Below are experts of layer 3 (counted from 0) of a mixture-of-experts language model. Rows are named router (the router's row for the expert) and show model dimensions 256-319. Each number is 128 + 24 x the weight over its row's rms, rounded and kept within 0 to 255.
After each expert's rows: a language model's description of what the expert responds to. This comes from a sample of Wikipedia text that the model never trained on.

# expert 26
router [ 99 147 126 106 125 125 143 144 154 170 147 128 118 153 176 110 146 140 133 142 151 130 119 146 133 158 129  95 115 169 133 104  99 145 169 161  68 113 117 134 106 145 170 151  95 151 107 143 111 132 115 126 120 107 165  77 109 138 136 147 141 144 129  90]
It responds to: Table pipes among numbers. Pipe separators inside numeric or score-heavy tables, plus semicolons and slashes in coordinates and results, such as 21–25 | 19–25, —;.

# expert 18
router [121 127 152 137 148 148 100 113 157  99 140 124 127 116 139 132 131  98  96 127 136  93 187 129 111 123  87  84 149 144 122 120 142 149 110 131 131 128 146 170 119 125 188 124 138 121  88 138 110 115 135 128 139  98 152 105  94 131 129 159 118 104 155 134]
It responds to: Prepositions and the. The after prepositions, and prepositions such as with, from, by, over, against, as in partnership with or taken over.

# expert 6
router [111 145 145 111 131 115 148 129 151 145 121 153 163 167 160 116 114 131 151 131 142 135 122 152 102 154 133 142 131 115 181 117 119 112 130 122 151 149 106 104 130  99 149  86 152 101 136 121 151 142 133 122 117 132 145 118 189  73 121  99 133 108 126 111]
It responds to: Month names in dates. Month names in full dates in tables, lists and infoboxes, like 14 December 2013 and February 7, 2002; also table pipes.

# expert 34
router [134 165 136 132 128 195 115 153 150 110 136 116 113 146 119 172 137 150 127  96  87 166 105 111 154 131 140  71 121 171 120  89 128 152 154 153  95 115 114 129 155  90 123 143 124 103 133 122 114 165 106  92 104 142 149 104 149  96 119 150  88 124  86 154]
It responds to: Words after "the". Words following the or a, chiefly ordinals and reference adjectives like same, previous, following, original, first, plus inner capitals of acronyms.

# expert 54
router [109 135 100 131 125 141 122 114 153 130 115  77 116 138 127 142 130 135 152 129 118 122 148 135 119 127  98 120 127 128 108 145 133 150 147 118 163  85 122 137 137 138 139 126  94 123 104 118 100 127 134  95 135 111  87 138 144 131  92 180 127 148 130 126]
It responds to: Definite articles, foreign too. The after prepositions in running prose, plus foreign articles like du, la, Les in French names, and table pipes in sports results.

# expert 44
router [147 139 111  90  93 134  68 136  96 144 138 109  99  85 105  95 105 122 132 152 114 110 103 151 133 135 100 116 126  99  97 163 131 140  62 119 144 109 119 130 137 126 118 104 109 155  76 162 122 145 136 130 129 136 102 109 154 135  94 118  76 109 149  83]
It responds to: Mid-word fragments. Word pieces in the middle of rare or foreign words, names and species, such as Z-imb-abwean, Ps-alm, T-rop-idophis, gonad-ot-ropin.

# expert 57
router [ 94 154  80  89 124 109 148 108 120 166 121 169 126 134  95 112 105 127 101  93 169 126 128 117 169 134 137 132 158 125 142 137 160  94 128 182 146 151  86 145  92 119 140 119 141 145 114 123  92  82 144 102 101 124  85 109 164 171 117 109  86 134 120 135]
It responds to: Pieces after Al. Syllables following Al or El in Arabic names, such as Al-iy-ev, Al-per, plus or, and, -ly adverbs, and table numbers.

# expert 40
router [113 148 113 125 121 104 140 167 119 151 108 151 100 127 136 123 128 145 135 142 133 106 141 144 104 156 104 126 178 126 137 176 149 159  82 132 134 100 127 154 143 125  81 152  83 119  92 136 105  91 108 141 155 150 134  94 113  90 130  83 105 158 117 108]
It responds to: Indefinite articles and labels. The articles a and an in prose, plus single letters or small numbers as labels in tables and infoboxes, like Group A, Set 2.

# expert 58
router [136 185 118 131 127 155 123 173 138 140 151 157 134 118 128 100 182 128  90 149 147 161 138  99 181 134 110 136 133 110  89 128 123 145  99 129 111 143 142 137 130 136 103  96 149 105 114 151 113 143 110 136 145 126 139 126 124 147 118 195 128 137 142 121]
It responds to: Table cell separators. Pipe separators between table cells, mostly after years or seasons in sports and election tables, plus semicolons ending list items.

# expert 24
router [143 132 132 195  97 197 133 140 143 155 134 106 132 146 109 122 141 123 148 133 118 115 119 168 123 131 129 149 107 127 122 123 114 147 133 114 103  80 101 117 105 117 108 113 121 114 130 169 128 112 119 140 154 141 142 131 114 154 105 133 148  84  98  59]
It responds to: Last word of proper names. Final words or capital-initial pieces of multiword names and titles, such as Creek, River, Records, Hill Mob, Tangled Wire.

# expert 60
router [132 149 103 139 110 143 105 125 126 114 113 151  84 107 149 138 172 130 168 131 139 142 123 151  95 125 162 104 114  95 115 140 118 123 141 134 107  82 110  91 134  73 181 130 118 106 121 116 114 121  95 124 154 111 143 137 115 164 109 128 125 146 124 113]
It responds to: Place and person names. First tokens of country, state and given names after of, in or commas, such as Greece, Bangladesh, Texas, Robert, Michel.

# expert 12
router [110 124  82 102 116 171 158 116 161 139 146 107  96  89 148  95 148 173 146 114 140 103 187 116  90 145 128 136 133 145 142 116  90 148 124 154 137 134 122 144 126 175 120 173 127 118 114  94 145 103 141 161 111 137  98 129 116 128  95 140 129 114 151 107]
It responds to: Line breaks and word pieces. Line breaks ending list items or paragraphs before headings or new sections, plus mid-word fragments like un, ess and the word not.

# expert 53
router [125 127  93 106 140 130 137 123  98 140 149  97 167 158  67 137 142 155 156 123 121  69 113 137 145 162 134 123 140 123 115 158  91 109 141 125 163 131  92 124 181 164  81 131 145 112 155 101 132 141 126 120 166 131 138 150 147 162 115 143  99 132 120 124]
It responds to: Auxiliary and linking verbs. Forms of be and have and modals right after a subject pronoun, e.g. was, is, were, had, would, plus word-internal pieces like al, ar, ic.

# expert 46
router [106  98 110 101 124 139 130 146  92 107 128 111 119 140 107 155  88 108 127 137 150 133 136 139 128 124 135  87 138 146 123 165 102 195 134 131 141 131 127 116 109 143 105 115  70  73 140 123 130 139  93 110  81  87 155 101 130 151 134 121 119 134 132 133]
It responds to: Determiners and possessives. Determiners and possessive pronouns opening a noun phrase after a preposition or verb, such as the, a, his, its, their.

# expert 7
router [103 126 105 133  95 143  67 151 176 171 123 135 138 113 113 128 112 134 112 100 113 111 119 134 161 104 161  85 121 176 149 110  67 147 167 170 116 123 120 120 136 111 112 143 102 163 138 144 135 118 140 146 161 179 120 152  93 115 124  95 145 153 138  97]
It responds to: Line breaks and bullets. Line breaks ending paragraphs before headings, and list dashes, bullets, table bars and "by" in infoboxes and lists.

# expert 62
router [ 87 120 137 121 156  90 105 110 141 119 157 125 101 124  93 117 148 150 130 128 110 130 122 112 124 116 148 145 134 133 157 147 143 126 127 118 147 126 106 158 140 128  91 114  85 107 131 109 113  88 127 138 109 116  84  72 130 116  98 162 102 211  91 112]
It responds to: Line breaks and openers. Line breaks, heading equals signs, opening parentheses and quotation marks starting a new line, section or phrase, such as ==, ===, (, ".

# expert 45
router [158 186 132 132 139 123 103  83  99 143 120  99  78 114 134 129 123 141 139 139  97 146 119 117 153 117 147 106 154 158 101 134 148 149 139 160 115  89  91 104 135  87  89 172  90 119 159 109 119 136  83  77 124 162 158 107 130 105  88 112 133 160  77 118]
It responds to: Nationality adjectives. Nationality and region words such as British, French, U.S., European, German, and pieces of foreign names after a capital initial, such as D-uter-te.

# expert 39
router [ 81 145 150  91 111 110 137 160 130 143 131  88 119 108 128 145  99  90 112  93 158 112 137 195 128 107 113  85 102 140 116 130  91 142 120 148 127 100 107 128 100 119 121 146 184  88 162 122 166 140 116 159 121 141 146 157 119 141 106 137 144 119 118 128]
It responds to: Prepositions. Prepositions after verbs or nouns, mostly in, of, on, for, at, to, such as in Israel, at the Academy Awards, on board.

# expert 30
router [123 122 134 131 162 180 148 113 156 122 136  94 111 138 127 167 128 156 140  72 110 153 124 154 116 115 132 152 123 150 107 130 145  97 159  89  80 109 123 126 172 101 130 154 129 111 181 143 101 155 126 152 165 143 164  84 129 129 120 161 110 117  89 118]
It responds to: Table pipes and dashes. Table-cell pipes and em dashes in chart or result tables, plus odd mid-word pieces in foreign names, like K·ix·eye and Liú K·ūn.

# expert 38
router [148 124 126 132 106 102 136 109 114 144 100 138 129 114 134 110 145 205 143 137 155 122 125 162 136 124 187 109 105 141 138 136 124 149 104 158 134 115 139 133 102 122 142 122 114 119  77 146 111  89 140 100 115 119  95 100 171 139 132 156 126 159  90 114]
It responds to: Given names and initials. English given names and middle initials in person names and place names, such as John, William, James, F., St Michael.

# expert 21
router [163 164 110 103  90 127  94 102 145 117 102 121 113 134 136 122 168 148 153 104 156 173 136 141  98 141 109 140 119 135 135 154 150 143 108 113 149 129 102  90 138 129 125 123 125 111 130 131 109 100 169 116 126 128 127 114 145 122 125 118  85 137 150  88]
It responds to: Coordinating conjunctions. Connectors joining list items or clauses, mostly and, plus or, but, &, slash, where, then, and commas ending a word.

# expert 43
router [102 152 138 126 138 124 103 146 104  95 134 160 135 151 127 131 152 151 128 156 129 174 124 121  92  95 135 103 113 148 110 125 106 133 139 163 101 154 105 159 143 154 159 135  90 115 100 122 110 133 116 153 147 119 132 101 153 158 124 138 124 129  88 127]
It responds to: Table bars and copulas. Table cell separators in results and election tables, plus is, was, are, were and label colons like Length:, Genus:.

# expert 25
router [108 118 148 140  92 115 125 172 141 134 139 105  90  90 126 147 132 116 110 125 161 150 137 176 135 150 163 118 116  69  74 142 140 155 107 161  69 119 112  89 110 119 163 136 129 132 102 166 183 147  84 150 115  86  91 120 121 136  90 154 128 124 121 125]
It responds to: Of and inclusion words. The preposition of after nouns like state, parts, made up, plus in, for, including, include, contains.

# expert 35
router [105  91  76 127 121  85 101 138 167 127 168 127 128  93 150 137 115 142 146 106 116 125 175 107  84 100 147 105 139 116  99 116  68 186  71 115 121 115 133 149 112 145 130 134 122 171  71  66 107 141 104 157  99 111 119 120 140 158 133 196  81 170 151 100]
It responds to: Abstract nouns and headings. Abstract nouns after the, his or its, and section-heading words, e.g. role, life, information, creation, Residence, ==History==, ==See also==.

# expert 2
router [ 97 122 106 134 116 145 101 124 147 133 163 120 148 125 140 111 155 122 112 126 155 147 158 100 109 135 135 132 105  96 162  98 106 132 113 146 123  83 126 102 106 154 133 104 136 132  94 151 111 127 108 150 160 147 104  94 143 138 107  90 115 146 139  78]
It responds to: Role and category nouns. Nouns naming roles, teams, events or systems in sports and organizational text, often after first or the, such as medal, director, crew, Round.

# expert 32
router [114 126 144 116 118  81 129 132 121 111 152 110 127 118 152 166 134 109 119 144 120  88 158 132 153  94 157  92 158 132 128 129 120 150 112 106 154 139 108 114 107 128 118 138 107  78 140 113  76  72 143 160 102 114 119 142 146 122 120 182 101 155  91 112]
It responds to: Headings and infobox labels. Section-heading markup, infobox field labels and the word to in boilerplate, such as ==See also==, Born:, City:, intended to be.

# expert 63
router [108 156  98 153 117 119 129 115 144 117 136 131 109 144 158 127 149 146 113 123 135  67 144 150 106 128  87 127 122 120 128 148  60 140 139 131 108 138 133 122 111  96  97 111 130 134  95 150 136 150 137 160 143 126 130 106 116 143 153 114 134 140 135  81]
It responds to: Place name endings. Second words of place and institution names, such as States after United, Kingdom, Angeles, State, County, Empire, and province names after a comma.

# expert 37
router [125 126  93 120 140 127 140 121 130 168 121 111 151 133 152 176 119 142 122  92 122 138 129 191 146 126 104 141 161 136 111  89 133 129 133 132 121 107 167  68 133 117 102 117 171 107  96 161 114 106 129 117 126  99 115  89 139  98 128 110  92 143 140  70]
It responds to: Name-ending word pieces. Final or middle subword pieces of foreign names and places, such as -ber in Khyber, -ile in Chile, -ington.

# expert 8
router [112 137 135 157 105 124 171 141 141 208 135 162 140 149 122 163 157 115  93 152 159 127 156 144 156 117 112 160 132 107 103 157 137 167  82 152 119 112 149 175 115 114 120 106 173 105 126 102 119 119 112 160 117 137 116 109 164 152 120 144 111 114 111 131]
It responds to: Table pipes, colons. Table-cell pipes, colons after labels or before times, plus dashes and her in prose, such as PAL:, 3:11, Her.

# expert 36
router [164 134 108 135  86 110 148 133 117 141 111  99 148  93 114 145 140 149 134 140 101 111 131 141 127 150 134 143 113 140 160 118  81 172 153 162  91 117 148 104 116 128 107 178 140 168 107 146  77 128 135 136 137 173 129 115 166 127  75 118 121 170  89 126]
It responds to: Common nouns for works. Head nouns after articles or possessives naming works and institutions, such as film, song, newspaper, language, production, library.

# expert 22
router [117 128  89 107 112 136 122 150  96 119 128 127 120 103 144 171 111 133 126 142 134 171 155 142 141 151 172 144  85 119  99 150 106 154 145 157 119 144 121 149 114 121  84 147 130 144 142 104 142 139 121  97 142 125 113  71  95 127 118 127 103 117 108 111]
It responds to: Word-internal pieces. Middle and ending pieces inside words and names, such as ing, ass in embassy, quer in Conquer, ator in Operator, plus line breaks.

# expert 47
router [ 69 148 142 130 102 140  83 187 131 112 133 121 127 151  91 161 142 138 129 143 176 101  95 126  94 131 113 180 146 109 113 159  99 149 122 139 128 100  97 113 144 108 141 144 161 117 103 148 123 133 130 124 109 119 137 133 122 116 137 145 117 105 143 105]
It responds to: Adverbs and mid-word fragments. Focusing adverbs like only, very, even, just, never after is or was, plus mid-word fragments of foreign or rare words, e.g. b, rec, ally.

# expert 61
router [133 127 143 183 110 140 122 187 143 131 116 137 103 125 118 110 105 123 153 130 170 111 104 122 142 112 123  97 105 169 109  98 120 125 163 120 117 129 153  97 130 100 150 131 129  68 118 165 145 121 133  95 123  99 169 123 150 136  88 146 130  95 112 100]
It responds to: Prepositions linking clauses. Prepositions and conjunctions introducing phrases, like by, from, after, during, when, into, to, often after verbs or due.

# expert 4
router [108 114 139 162 118 158 155 161 144 145 103 115 133 100 121 130 156 113 143 135 181 120 134 203 153 148 167 155  96 115 107 114 158 117 144 115 132 128 158 127 137 143 143 146 102 134 115 153 122 113  93 104 159 124  73 115 126 154  94 122 110 127  79  71]
It responds to: Surname first pieces. First piece of a surname or proper name, usually after a given name, as in Smith, Mc, St., David Mey-ler, Saint Lucia.

# expert 19
router [134 145 131 143  96 100 150 116 125 109 160 102  99 116 173 145  96 167  65 134 116  60 143 112 115 151 172 181 129  94 167 148  98 130 157 145 130  87 116 146 110 151  87 148 141 109 137 149  72 106 112 108 142 121 128 149 149 139  98 105 107 119  83 127]
It responds to: Closing brackets, word middles. Closing parentheses and quotes after numbers or words, like 8), s), "), plus mid-word pieces of names and terms.

# expert 17
router [139 165 119 125 121 108  72 145 178 128  96 175  87 103 150 119 191 116 177 167 149 145 144 135 126 104 157 161 106 103 127 139 132 117 149 146 137 109 118 113 124  80 173 142 116 137 114 114 117 129  96 154 139 120 165 118 176 131  76 144 131 142  96 130]
It responds to: Proper-name first pieces. First token of proper names, like given names, compass-word place names and institutions, e.g. John, Robert, South Korea, Western, Paris, Nobel.

# expert 31
router [129 144 100 139  69 120 118 116 123 122 178 116 125 127 136 145 150 140 121 113 111 100 112 106  99 125 138 121 144 159 118 144  96 103 147 101 104 110 130 129 137 107 141 120 125 126  83 144 141 134 123 130 125  91 169 123 158 119  95 145 121 147 101 129]
It responds to: Years and table numbers. Four-digit years, especially after born or in tables, like 1957, 2010, plus digit pieces in numeric table cells.

# expert 55
router [183 121 135 113 143 111 125 139 150 143 106 125 104  79 140 127 140 151 143  77 153 123 155 146 117 110 154 144 114 120  72  85 132 120 148 132 126  98 128 146 128 120 121 132 137 112 119  88 139 136  75 170 132  90 110 128 100  90 100 116 107 100 115 130]
It responds to: Quantifiers and adjectives. Quantifying words and noun modifiers after a, the, and, such as all, most, more, several, many, various, large.

# expert 16
router [164 194 107 183 123 125  82 133  92 103 104 142 113  96 178 134 180 155 111 125 123 119 138 108 122 147 166 101 142 154 117 135 137 153 109  97 140  89  96 111 149 119 157 120 140 135 125 125 106 120 135 156 100  98 125 120  95 107  91 113  91 108 106  99]
It responds to: Abbreviation and code starts. Capital or letter pieces opening abbreviations, initials, codes, chemical formulas and transliterations, often after a quote, hyphen or line break, like "S, G., ISPE.